From a checkpoint of a small mixture-of-experts model trained on Wikipedia.
Size: 14 layers, width 512, vocabulary 11909.
Experts: 32 experts in each of 13 layers, 48 SwiGLU neurons an expert, 4 picks a token, a softmax router, a shared expert of 128 neurons.
Training: a variant of SOAP for the experts, 602M tokens, 9613 steps.
Below are experts of layer 6 (counted from 0) of a mixture-of-experts language model. Rows are named router (the router's row for the expert), gate (a neuron's input weights, with its number), up (a neuron's input weights, with its number), down (a neuron's output weights, with its number) and show model dimensions 256-383. Each number is 50 + 10 x the weight over its row's rms, rounded and kept within 0 to 99.
After each expert's rows: "comes after" lists some tokens at least twice as common just before its tokens as in all text; "comes before" lists some tokens at least twice as common just after its tokens as in all text. This comes from a sample of Wikipedia text that the model never trained on. Tokens count by the router's weight.

# expert 26
router:43 43 72 54 55 40 54 35 47 53 30 32 41 58 69 58 56 61 45 66 48 48 67 50 45 61 59 44 39 56 59 56 60 67 41 43 58 71 36 52 54 32 45 37 51 47 64 54 29 44 33 70 47 46 59 39 58 51 53 46 49 62 40 46 54 58 59 48 49 54 48 51 46 52 40 42 59 50 64 62 45 39 44 51 42 57 50 46 53 59 51 38 46 44 45 46 57 56 57 50 47 46 37 51 36 41 50 55 54 47 47 49 57 43 61 54 56 46 36 59 58 46 36 63 43 29 55 30
gate0:59 45 24 56 54 50 64 33 57 47 48 45 62 50 49 58 62 57 38 48 65 60 42 41 49 41 49 51 35 51 48 40 58 61 47 70 45 49 25 44 52 56 58 63 46 64 60 60 42 48 57 44 37 55 52 52 51 25 69 28 45 53 49 66 40 52 59 48 53 40 33 53 65 64 49 55 42 45 39 50 59 51 52 38 40 43 50 64 35 60 51 72 42 36 51 56 48 62 73 47 28 46 54 56 59 53 56 55 45 46 63 61 54 46 47 63 48 50 41 52 42 56 51 31 29 51 59 45
up0:47 48 67 36 67 31 44 45 48 56 51 62 66 41 33 44 53 61 60 60 64 52 45 56 41 47 64 50 60 38 51 72 55 50 47 57 51 53 55 50 51 61 37 51 56 61 60 46 55 51 38 54 64 52 72 51 54 41 68 45 48 53 55 49 55 42 35 51 44 26 35 55 33 43 34 56 49 56 49 56 53 50 59 45 48 55 31 62 46 42 51 50 51 35 52 61 41 46 64 46 45 50 36 63 53 60 48 38 62 42 63 53 51 46 37 56 56 53 53 49 33 43 66 46 31 48 48 34
down0:53 32 60 43 43 51 31 59 44 69 52 61 60 48 43 46 35 48 60 59 50 51 65 54 46 39 50 76 49 51 58 59 53 53 49 39 40 71 42 42 56 41 45 50 39 56 76 65 32 48 49 44 68 39 62 49 40 49 51 57 60 26 43 50 57 51 45 58 52 51 50 38 54 54 58 39 54 38 70 61 56 49 46 50 58 70 48 41 56 59 55 62 56 48 29 50 21 46 62 48 47 56 45 50 54 38 55 54 58 49 63 47 39 48 50 52 50 23 41 53 43 60 74 70 52 65 51 49
gate1:48 36 35 51 55 54 51 42 60 50 61 63 52 53 56 52 51 52 64 54 60 57 44 53 61 49 52 52 57 42 48 55 40 50 58 49 48 46 80 77 58 50 44 53 49 44 12 61 71 47 44 61 50 70 43 40 44 66 74 49 64 34 57 51 69 47 56 46 43 49 55 52 44 41 60 39 44 57 53 39 49 47 50 41 58 53 48 43 40 68 20 65 65 36 48 50 56 54 58 47 50 50 52 62 56 68 69 47 61 39 63 54 46 43 56 45 39 46 47 49 64 51 52 46 65 36 57 36
up1:51 62 50 55 75 57 54 67 64 41 49 39 40 53 53 38 52 56 49 39 53 47 32 54 44 51 56 51 42 44 63 61 25 52 53 52 61 50 36 62 64 61 49 53 52 45 51 23 57 76 53 59 31 62 29 64 64 67 50 39 52 34 64 49 56 38 46 51 53 50 55 48 47 39 59 51 67 61 53 55 53 48 43 67 56 65 52 55 40 51 65 36 40 67 50 56 33 43 50 50 51 45 56 63 48 41 44 40 54 43 47 38 59 75 45 47 63 28 50 50 54 57 53 36 49 35 46 44
down1:57 54 47 60 67 41 64 85 77 50 55 67 45 64 48 36 46 44 50 44 54 37 50 54 57 48 51 35 58 52 60 47 49 41 35 51 70 49 44 42 46 69 46 37 66 50 35 48 46 59 50 51 31 56 63 26 55 64 52 64 66 45 50 49 51 40 68 43 41 59 54 48 54 31 65 68 56 47 50 50 78 55 47 47 51 57 55 50 26 46 48 40 39 73 49 56 48 33 64 52 65 61 47 61 53 45 53 48 31 57 50 23 69 66 46 59 59 45 51 54 68 50 82 50 57 28 44 42
comes after: " the", " his", " a", "'s", " their", " its"
comes before: " of", " in", ".", " to", " and", " for"

# expert 19
router:63 27 55 63 48 57 41 37 69 58 63 54 45 47 45 71 41 57 58 55 49 45 53 37 49 55 54 58 44 57 55 76 44 46 52 31 34 42 60 36 37 50 43 65 36 50 54 38 31 49 48 41 18 51 50 51 46 29 50 67 62 55 59 54 48 52 48 62 51 42 34 41 54 55 42 45 58 44 72 48 36 52 46 49 55 41 58 66 71 45 37 50 56 44 51 34 41 37 60 46 43 56 45 70 61 54 50 68 59 55 35 48 35 59 31 47 46 62 32 46 56 41 52 58 66 31 45 44
gate0:41 72 49 56 35 40 55 47 57 63 16 55 41 44 53 34 63 44 48 40 52 50 63 52 39 52 53 46 43 52 50 46 44 43 52 48 45 37 46 32 38 37 50 51 49 53 56 70 56 38 53 49 50 64 18 56 50 60 41 54 62 53 63 53 59 65 52 49 48 52 60 35 51 45 56 35 58 75 45 17 57 53 57 53 50 49 51 64 50 47 44 63 64 50 66 37 44 19 48 59 52 32 42 33 50 54 49 45 53 34 63 52 37 55 47 44 60 56 50 44 76 42 65 52 62 61 47 46
up0:64 42 51 40 45 54 47 36 44 49 39 52 59 46 42 49 45 36 49 45 50 39 51 45 66 47 52 43 45 53 53 75 40 55 54 40 47 46 62 79 67 42 53 44 54 57 72 47 39 41 53 48 67 56 53 50 56 56 42 54 64 58 32 48 58 52 36 46 36 50 58 51 49 66 51 27 53 55 50 45 47 55 51 56 52 64 41 70 66 51 48 61 43 46 59 67 40 52 55 37 36 54 36 50 47 31 56 48 50 50 42 77 26 72 66 66 50 39 57 42 41 52 47 46 41 49 41 43
down0:45 52 34 57 40 49 51 49 77 33 48 63 45 50 67 53 50 45 53 61 70 37 45 62 51 49 51 56 47 54 64 56 39 45 56 50 48 62 52 38 51 52 50 49 64 57 54 35 38 28 53 29 49 40 67 56 48 53 60 50 61 50 54 28 65 46 35 53 47 57 63 53 59 30 51 52 66 50 50 22 62 49 48 48 33 45 63 49 48 53 36 45 46 38 43 80 48 53 52 54 44 50 45 47 65 62 51 54 69 56 49 47 52 45 69 46 44 49 73 63 36 73 44 62 54 45 53 52
gate1:51 58 65 55 47 31 51 51 52 50 53 70 36 51 50 50 47 38 34 65 43 44 57 54 40 47 45 51 50 87 49 76 45 44 56 51 49 34 49 51 62 48 44 37 47 19 71 41 55 44 48 74 49 32 45 48 47 59 44 43 59 59 72 64 53 28 65 61 41 29 51 55 71 46 58 49 63 52 45 52 43 40 53 53 59 51 39 68 53 46 61 79 44 43 48 42 57 56 52 59 58 47 56 47 44 48 34 59 50 55 54 26 39 54 49 52 46 56 48 37 27 52 43 48 43 42 55 56
up1:51 62 39 56 52 49 43 22 39 65 52 44 55 51 64 34 37 45 45 48 30 53 50 38 47 49 52 50 29 50 53 54 66 53 53 23 48 66 34 56 56 48 61 51 59 13 48 61 51 59 56 53 54 48 49 54 42 50 54 52 49 75 41 51 54 45 49 51 43 43 56 45 56 46 40 47 52 46 53 48 49 39 57 71 70 31 47 40 35 54 47 54 37 45 39 37 45 45 47 38 46 51 51 54 49 53 41 44 53 48 42 46 62 56 36 39 48 51 42 55 57 34 63 31 50 36 68 51
down1:53 47 34 45 64 50 49 54 40 72 64 28 57 47 60 44 61 37 50 40 40 51 53 52 58 50 56 60 59 58 54 58 65 50 48 45 44 35 40 58 52 63 39 51 38 48 51 57 39 40 49 51 52 50 54 53 66 55 49 28 39 63 49 63 40 47 70 46 57 39 50 56 60 40 52 44 39 51 46 46 50 41 41 38 40 49 46 57 55 41 51 51 52 56 68 31 52 50 24 33 80 41 38 40 38 45 55 38 35 46 56 55 49 58 69 52 27 45 53 62 44 68 50 51 53 28 56 51
comes after: " |", " ", "|", " to", " he", "|---|---|---|"
comes before: " |", "|", " to", " on", "š", "|---|---|---|"

# expert 20
router:47 50 53 43 49 76 48 30 44 46 61 40 52 49 64 46 43 51 47 49 45 48 38 65 55 40 53 42 67 51 40 51 64 44 42 41 59 54 63 45 42 35 49 56 49 49 59 53 43 52 51 49 55 45 47 39 50 38 40 50 43 44 44 64 48 45 46 48 59 41 60 48 26 43 55 42 40 48 44 30 58 53 56 33 27 58 40 33 36 45 52 54 37 45 42 57 48 32 37 36 52 50 55 33 58 51 63 51 47 32 61 47 45 55 38 48 47 54 63 51 36 59 41 64 35 46 57 44
gate0:48 59 53 38 65 51 25 42 50 73 62 49 58 42 52 53 30 47 60 65 63 40 50 45 31 65 63 34 53 51 49 62 64 50 25 56 30 38 44 55 45 66 52 39 42 68 49 38 49 63 48 51 50 41 53 52 58 41 45 52 62 58 50 47 38 60 52 50 40 42 37 50 53 68 52 32 49 46 50 52 50 30 56 67 63 55 40 61 33 39 52 58 51 53 63 51 59 21 50 61 41 71 40 51 60 39 67 48 52 41 45 54 38 56 49 51 46 58 45 64 71 51 47 46 49 32 31 52
up0:54 48 52 38 37 32 34 56 50 52 49 38 34 55 54 46 61 59 53 48 58 49 43 53 43 38 58 60 40 35 54 42 40 43 55 28 35 82 54 50 86 44 33 55 45 47 48 51 48 36 56 53 56 57 45 60 49 52 37 41 53 51 39 61 47 43 42 58 45 52 68 61 50 49 66 46 53 48 54 71 55 49 67 37 46 47 34 59 59 49 45 55 43 43 48 77 43 68 34 52 50 57 51 44 59 53 44 57 54 64 61 62 67 50 64 49 49 44 50 44 44 50 65 56 43 37 50 50
down0:46 48 53 46 67 51 40 50 69 37 38 49 50 50 68 53 41 65 50 52 50 53 60 59 49 55 54 57 59 48 52 51 53 39 39 55 63 54 45 62 35 48 52 70 32 39 57 65 36 71 49 49 51 62 44 29 52 42 49 46 51 63 43 60 86 51 49 71 43 55 47 50 52 51 54 67 43 61 36 49 48 41 50 46 52 50 56 50 32 46 65 51 25 52 50 57 42 47 46 62 34 53 29 70 55 34 64 49 60 47 45 38 40 43 55 54 51 44 49 48 55 59 52 52 47 59 45 55
gate1:43 36 52 42 52 48 45 38 52 55 59 43 60 48 68 48 61 38 51 51 58 46 64 49 44 44 39 21 52 42 50 60 49 36 55 47 46 48 51 40 70 49 44 47 43 49 51 50 11 44 28 47 52 51 63 43 57 47 44 64 56 20 70 45 50 39 50 45 44 43 34 51 46 65 48 50 48 47 54 59 46 51 50 47 42 42 49 51 54 61 57 44 43 44 52 59 48 44 77 53 46 50 46 57 40 46 48 55 43 63 54 47 41 47 53 64 43 45 60 38 59 54 63 45 41 50 72 43
up1:44 46 55 59 50 60 51 51 51 53 53 81 35 52 42 48 44 35 57 45 51 32 45 47 50 70 38 48 55 53 50 55 37 62 46 48 56 58 52 45 37 68 53 56 43 52 46 50 49 63 39 56 43 63 47 46 33 39 66 41 45 52 57 53 59 73 49 57 51 50 46 70 59 39 37 37 59 48 57 51 50 48 39 70 51 62 49 48 49 62 72 38 38 56 48 48 53 58 40 48 47 45 68 38 51 44 51 52 36 48 21 54 53 41 45 62 52 53 60 54 57 60 41 49 52 66 52 31
down1:51 58 51 39 50 44 39 41 49 48 41 40 62 49 26 50 21 76 56 37 50 32 54 58 35 51 31 54 47 56 49 51 64 51 42 49 38 56 53 60 37 48 70 50 60 28 57 65 48 46 53 53 61 51 61 48 45 38 37 64 25 47 52 50 45 70 55 58 45 62 55 59 59 58 65 65 53 40 52 44 41 53 56 48 35 51 38 52 48 51 48 77 60 51 58 55 50 45 45 39 18 29 44 50 50 60 48 35 56 44 57 72 55 44 58 58 74 25 48 39 47 54 55 53 59 51 28 46
comes after: "|", " |", " No.", " Title", " 1", " Year"
comes before: " |", ":", " Title", " Candidate", ";", " Date"

# expert 15
router:40 34 42 48 42 52 61 65 48 48 59 34 52 45 64 50 41 50 61 57 31 51 41 53 51 48 37 56 55 53 62 25 66 61 45 51 50 31 56 58 58 39 53 39 48 41 61 43 28 53 74 52 50 45 74 67 61 58 45 57 53 30 51 60 49 44 45 45 35 65 46 42 35 48 45 56 41 31 59 70 32 37 59 43 48 64 52 41 46 50 45 51 53 62 53 49 48 43 54 44 49 49 48 63 66 39 45 45 46 64 53 47 51 60 57 55 53 55 43 61 42 66 54 30 42 56 53 51
gate0:52 65 53 46 42 36 60 41 58 68 63 58 61 49 39 29 41 39 51 58 27 48 61 49 46 33 51 50 62 65 50 45 59 53 49 57 51 37 52 55 70 59 61 55 44 47 46 56 52 55 48 46 52 48 52 49 51 29 52 34 59 50 47 64 49 58 44 52 53 48 49 46 29 66 50 47 61 49 52 54 57 59 30 48 48 79 42 68 50 39 42 49 51 42 54 53 54 52 58 53 52 42 45 54 52 32 45 50 50 49 55 68 49 44 53 50 49 45 42 61 56 43 59 78 59 63 50 49
up0:50 37 47 74 57 48 61 56 55 43 50 52 60 36 51 48 48 69 38 61 48 56 50 65 45 60 57 51 41 49 52 63 38 48 40 53 29 56 52 58 62 50 55 55 42 42 75 56 66 56 44 44 56 47 42 51 52 46 55 52 64 51 50 61 38 78 47 51 56 48 57 34 50 47 60 50 50 47 34 56 58 47 54 57 48 57 37 44 40 46 18 60 51 62 66 53 41 48 40 54 53 45 54 35 48 63 42 65 38 58 40 52 55 39 51 57 48 57 29 69 41 41 37 26 48 50 65 52
down0:37 54 47 42 52 60 33 60 44 64 57 54 43 55 73 60 44 47 63 57 56 52 50 42 52 38 53 80 48 52 49 62 61 41 50 52 33 55 42 43 67 46 68 48 46 36 52 49 34 55 48 49 51 27 29 50 38 35 50 55 64 44 54 61 41 41 37 66 38 61 43 44 64 52 47 56 51 33 39 50 50 37 30 20 53 73 44 47 51 69 38 33 54 37 51 50 51 40 47 59 42 51 57 55 79 58 61 46 62 63 46 50 25 47 59 42 36 38 53 42 53 55 32 50 62 63 39 52
gate1:61 37 41 52 58 48 26 40 47 68 57 66 51 49 51 44 52 51 44 47 50 54 45 43 50 56 53 35 50 69 60 77 27 58 66 55 43 40 46 49 49 69 68 52 60 47 56 74 63 57 43 52 46 57 69 55 61 41 33 36 56 42 43 48 45 50 51 45 48 57 52 53 18 51 52 54 45 44 41 46 26 47 39 56 57 50 49 57 53 44 57 42 52 29 51 45 73 53 44 55 49 54 50 39 72 42 44 58 60 58 51 63 47 65 55 48 63 62 50 52 35 55 49 44 64 55 47 41
up1:35 40 48 38 73 40 56 39 56 53 53 55 55 50 64 60 44 51 57 63 45 38 47 75 57 40 68 55 55 47 47 63 55 48 66 66 51 58 43 51 56 44 58 64 50 48 60 50 50 58 30 45 48 60 46 51 47 22 49 57 45 39 55 52 47 42 37 49 35 40 58 54 44 38 49 46 30 53 55 44 50 47 48 50 41 48 40 61 50 49 53 43 41 52 44 42 20 51 53 32 43 33 58 39 41 50 47 61 49 42 41 44 58 51 52 51 54 40 57 51 46 53 63 46 70 47 59 52
down1:48 46 62 58 65 32 49 50 51 70 56 55 58 47 50 36 47 57 52 44 53 38 49 47 51 61 56 51 45 58 60 52 49 42 67 47 46 39 39 43 46 50 68 57 79 65 59 53 60 31 56 49 55 37 54 66 50 45 29 47 52 43 48 61 24 56 60 54 62 45 58 48 23 52 58 61 52 55 58 40 50 44 68 52 68 50 46 44 46 54 56 40 48 46 48 57 54 52 47 45 50 48 62 48 65 45 64 68 50 53 57 49 60 53 49 63 68 42 53 50 59 38 52 51 54 50 40 15
comes after: " ", "\n", " /", ")", " Nominated", ";"
comes before: "\n", "-", " ", " Succeeded", " Country:", " •"

# expert 1
router:54 51 18 46 53 48 39 48 53 80 65 37 46 61 49 48 54 65 69 37 44 41 42 52 56 55 52 57 55 39 56 55 55 51 63 45 52 42 58 39 54 35 44 66 63 59 70 59 53 44 56 62 46 58 57 51 52 47 64 73 38 48 37 56 46 52 51 70 42 59 52 56 56 42 63 40 56 36 50 46 47 37 56 68 39 45 44 60 35 56 53 33 51 40 56 42 40 42 60 35 38 63 43 36 54 57 53 55 67 45 46 63 56 59 45 52 33 41 51 54 40 57 51 58 64 57 47 51
gate0:40 33 51 47 45 55 45 54 37 52 51 52 33 49 49 47 35 51 39 51 54 49 49 50 45 51 44 47 51 50 55 43 59 49 62 51 52 44 58 34 50 34 37 54 54 23 58 44 53 49 62 65 51 50 53 34 46 52 45 48 38 45 70 41 41 60 52 46 52 34 83 46 49 49 32 49 36 64 38 62 46 34 51 55 41 62 48 50 29 53 50 63 43 56 46 55 53 26 38 47 56 59 55 58 55 73 37 64 39 65 32 54 58 48 27 46 43 48 49 55 43 47 49 75 67 52 48 38
up0:49 56 52 50 42 24 42 44 56 54 46 57 55 56 53 48 69 41 71 60 70 45 43 73 73 48 15 50 61 50 47 43 62 44 47 37 45 50 49 52 50 46 50 49 46 54 50 32 41 53 37 41 61 47 39 66 44 53 40 50 45 50 47 44 65 52 50 48 38 53 49 55 54 39 39 62 31 61 43 36 45 66 58 37 50 45 53 55 52 67 51 38 50 49 51 56 49 50 48 48 50 49 70 48 65 46 46 54 59 66 58 70 62 50 60 45 68 54 46 43 71 45 43 50 64 68 51 21
down0:47 34 54 60 31 63 47 70 50 54 59 52 50 57 51 48 48 58 59 58 38 53 55 46 39 54 49 55 62 61 57 48 35 42 55 39 40 33 49 50 53 40 44 51 43 34 51 55 72 44 67 41 47 57 49 57 54 44 49 20 51 49 40 43 51 46 50 47 43 51 56 37 67 51 56 47 41 50 64 69 46 43 45 49 32 72 52 65 66 52 43 50 54 35 57 50 54 66 54 40 40 36 48 54 46 44 51 54 42 63 44 40 48 48 61 61 41 51 37 43 42 57 50 74 47 47 66 35
gate1:53 62 50 48 62 50 47 51 57 75 44 61 47 59 44 47 59 42 41 20 53 54 51 31 37 55 39 48 56 61 49 39 31 47 57 54 44 59 47 36 40 51 59 54 80 59 71 52 62 47 43 60 52 36 40 52 54 64 38 52 36 51 49 27 74 45 58 37 47 41 72 45 71 50 80 58 24 48 55 52 50 49 53 59 49 76 56 51 45 49 40 43 61 42 42 38 60 42 54 27 45 37 43 58 51 55 30 53 51 52 62 51 58 62 44 54 58 45 56 55 40 50 42 48 55 57 36 66
up1:57 40 61 44 44 52 56 43 51 34 49 44 58 42 49 43 66 64 50 50 47 44 52 35 48 55 35 43 57 30 47 54 43 58 45 43 62 52 38 44 68 49 49 51 45 38 57 58 53 25 49 69 48 60 50 37 58 61 60 47 40 44 63 52 64 50 19 52 59 51 42 44 54 55 48 60 50 48 50 45 58 52 59 31 44 43 48 44 50 21 48 45 45 56 56 57 58 41 53 53 43 52 54 52 53 61 42 58 39 40 36 43 42 41 25 65 35 65 41 48 47 50 54 68 65 39 59 49
down1:48 57 49 53 41 38 50 58 66 40 61 56 53 63 68 74 55 50 46 36 44 53 49 64 63 65 49 40 64 50 50 49 45 53 39 55 55 68 50 50 59 48 62 50 42 50 57 58 38 52 45 42 49 53 52 58 52 33 64 60 46 67 66 48 36 50 52 45 48 44 57 24 36 63 48 43 58 40 48 49 36 50 52 47 33 50 51 58 58 69 36 50 53 48 54 51 60 48 42 38 55 64 49 54 58 59 47 34 37 50 53 50 32 50 57 50 63 44 44 40 40 50 64 60 51 34 58 39
comes after: "\n", " |", ".", ")", "===", "=="
comes before: "-", "\n", "|", "The", " The", "In"

# expert 0
router:52 47 32 49 44 42 47 56 40 66 61 36 46 48 59 41 59 52 66 47 30 50 41 38 60 55 56 60 43 57 43 61 47 38 55 49 44 40 39 20 41 39 52 60 57 49 59 43 47 57 71 51 51 45 50 35 46 51 49 53 33 38 43 49 41 47 50 54 48 41 51 59 32 48 50 36 54 48 58 39 60 45 37 53 58 52 33 73 35 37 63 35 51 40 56 59 45 44 38 45 50 55 51 43 52 50 47 49 47 39 52 58 54 64 61 51 24 41 51 46 39 59 50 39 60 56 60 55
gate0:49 47 54 57 60 59 36 51 50 46 44 51 47 47 51 53 49 47 57 40 49 50 37 46 43 53 50 71 51 54 37 53 50 53 50 50 48 40 49 67 52 66 58 43 42 64 68 36 44 48 52 50 89 50 53 67 56 48 68 50 71 44 55 43 52 46 53 50 47 53 51 35 63 37 53 59 38 53 52 58 49 51 41 48 23 70 66 50 47 54 25 54 62 55 56 49 38 68 40 36 52 45 55 37 42 48 55 61 48 59 50 64 50 35 58 46 66 41 49 45 68 51 38 50 56 59 51 52
up0:36 58 50 75 37 57 50 64 39 46 43 50 50 51 51 50 44 59 43 54 45 57 50 49 54 53 55 53 36 73 40 59 50 50 59 57 74 45 48 35 46 29 57 48 37 66 55 50 53 53 56 49 44 37 47 67 50 56 51 46 60 34 72 40 57 52 70 69 50 52 52 47 51 48 57 43 43 59 44 47 53 55 38 35 62 43 52 43 38 56 49 44 58 44 43 52 33 52 59 40 46 54 52 43 72 31 44 59 38 39 58 50 54 54 65 56 55 41 42 50 49 66 43 44 63 50 32 42
down0:54 41 46 50 48 68 54 27 51 65 60 39 59 58 33 61 57 51 51 53 51 49 37 69 51 48 43 78 48 50 50 54 40 55 62 27 69 37 48 41 43 49 32 53 66 55 61 34 54 40 50 58 52 43 62 42 44 52 37 62 33 33 48 52 45 59 62 60 52 57 64 69 70 59 66 55 51 52 42 38 59 54 40 91 46 44 52 67 37 45 55 38 52 45 40 40 50 64 62 52 49 50 45 46 51 42 49 50 58 56 46 41 45 69 39 33 57 54 60 56 47 50 46 58 53 58 65 51
gate1:20 43 23 51 43 61 37 31 54 62 64 60 48 55 41 48 45 50 70 44 61 59 56 52 20 40 43 62 64 44 50 60 47 49 45 48 55 55 69 45 35 39 52 49 51 40 55 54 52 30 70 50 53 53 38 45 38 46 48 48 52 43 62 32 46 43 49 50 46 38 49 49 54 46 72 48 51 55 63 59 29 40 52 39 41 48 51 50 50 52 41 61 66 39 43 52 48 49 46 72 45 48 54 60 61 51 60 62 70 54 50 50 41 54 53 36 48 44 30 39 43 40 49 47 53 62 48 61
up1:50 55 61 57 52 44 48 30 54 40 48 53 57 39 57 35 43 58 50 44 53 48 57 52 21 44 41 50 50 27 48 63 54 49 52 62 58 55 50 51 37 44 59 39 31 44 44 38 40 49 36 52 46 53 60 60 38 51 50 45 54 62 52 54 41 52 46 57 60 64 43 47 80 53 50 55 51 40 43 50 63 40 54 47 42 56 43 63 30 41 32 59 43 63 54 33 50 56 42 64 48 47 61 42 52 59 49 37 45 73 52 58 48 29 43 49 51 41 52 44 37 53 63 37 53 41 46 50
down1:28 47 61 46 35 45 37 50 46 38 69 69 51 66 60 46 35 54 65 35 32 41 44 59 51 25 58 65 49 61 38 46 51 39 52 48 41 48 65 47 42 36 67 44 43 42 57 44 41 48 54 56 58 48 41 45 68 63 32 47 42 51 60 39 32 51 36 41 50 50 56 48 59 58 60 51 33 49 49 46 50 63 51 37 58 51 55 51 22 64 37 34 54 60 39 51 52 61 62 44 52 46 50 53 58 45 49 54 60 64 33 46 52 67 44 55 33 41 55 55 47 57 57 51 64 52 48 51
comes after: "\n", " |", ")", ".", "===", "\n "
comes before: "|", "-", "\n", "The", " ", " -"

# expert 27
router:56 57 45 42 47 50 43 27 51 65 35 32 45 44 52 56 55 49 32 70 41 49 64 58 52 56 64 52 48 52 37 53 47 58 37 66 57 57 56 54 52 69 51 61 54 56 57 53 30 44 54 50 35 53 65 56 50 51 52 40 42 50 61 38 58 73 38 69 42 66 38 33 66 57 53 58 54 45 60 53 44 70 52 51 51 43 35 60 59 48 64 36 45 33 48 45 60 70 50 46 52 61 57 44 60 59 67 41 56 53 54 47 44 33 64 68 38 50 64 30 64 51 37 50 55 42 70 38
gate0:50 53 50 59 51 43 40 32 64 49 49 65 60 58 58 43 47 44 45 54 51 45 50 48 53 69 51 54 49 38 66 51 48 57 39 69 67 45 48 49 46 37 35 49 54 38 65 62 46 52 40 54 32 49 50 53 49 51 52 37 43 47 69 53 37 54 39 38 46 51 50 56 42 38 44 17 50 55 54 48 35 32 46 32 45 56 53 49 52 40 53 50 45 50 62 36 58 48 57 50 42 52 53 40 54 60 44 65 68 55 51 48 09 49 53 44 51 46 42 42 40 54 78 44 42 53 50 60
up0:50 60 49 81 51 65 48 46 37 48 55 49 63 56 50 48 47 51 42 53 43 64 45 58 48 41 42 49 73 38 54 57 48 62 50 50 46 50 49 46 37 55 53 43 49 48 48 49 47 19 60 38 59 44 51 52 65 55 50 32 48 58 58 43 45 47 47 52 50 76 36 57 67 48 50 37 50 46 30 51 51 35 42 43 50 53 66 52 50 47 39 63 52 57 51 51 62 59 56 30 76 65 44 51 47 42 48 44 44 60 63 50 49 44 67 55 54 58 43 75 45 30 61 44 65 41 44 32
down0:79 44 67 60 55 51 53 63 45 45 52 46 65 54 63 41 51 53 42 54 47 36 64 45 71 52 52 47 67 38 53 54 54 47 61 63 52 50 46 38 37 54 56 53 71 31 62 56 38 50 37 48 67 37 50 49 54 47 43 31 38 42 55 36 35 42 41 65 40 62 51 41 64 50 51 33 48 43 49 45 50 55 53 42 54 48 62 48 49 32 39 77 61 52 53 51 57 75 36 44 48 54 64 43 60 44 48 60 71 51 74 70 47 64 50 52 70 49 41 38 49 47 73 43 61 46 51 34
gate1:52 51 33 70 42 47 65 35 53 60 42 43 63 51 49 55 56 56 45 48 44 40 29 51 45 47 56 43 65 53 45 45 55 42 31 18 32 46 56 50 51 58 45 50 43 44 62 56 49 38 42 46 64 49 61 48 47 43 50 44 42 47 25 44 48 58 62 42 48 55 49 48 65 52 48 53 49 41 65 50 25 55 42 58 45 35 50 37 28 48 55 40 52 67 58 63 44 63 21 58 36 37 60 47 69 26 34 34 55 65 50 55 53 49 33 51 34 31 43 57 46 50 45 85 60 48 59 47
up1:62 51 57 45 53 49 48 55 36 38 45 27 45 26 52 29 64 33 55 64 43 58 50 51 42 49 72 47 49 67 55 53 37 62 49 57 43 48 47 61 52 37 54 55 39 50 49 46 55 64 20 48 46 77 53 19 77 50 61 49 50 43 57 36 42 52 30 67 68 44 50 34 51 49 64 65 48 52 47 47 43 37 48 49 56 49 52 51 44 45 73 48 53 47 56 55 42 53 73 54 52 47 54 53 62 38 45 39 53 54 44 52 55 53 51 49 51 34 63 59 42 48 49 45 38 69 48 53
down1:39 51 62 45 46 79 52 50 42 57 61 49 50 48 47 34 44 67 53 49 50 48 51 59 62 51 69 49 81 50 52 71 62 37 50 52 47 57 68 59 39 52 49 48 54 67 64 40 49 52 56 42 58 54 41 59 49 48 51 41 52 51 54 31 38 51 71 51 68 71 53 50 53 51 43 41 37 42 42 59 52 56 30 71 50 47 59 20 48 59 59 40 60 72 45 48 42 66 50 52 63 76 40 46 58 48 47 42 31 53 47 65 48 60 46 47 68 54 42 49 51 58 71 53 44 46 61 38
comes after: " |", " ", " 0", "|", " 1", " 2"
comes before: " |", " ", " 0", " 1", " 2", " 3"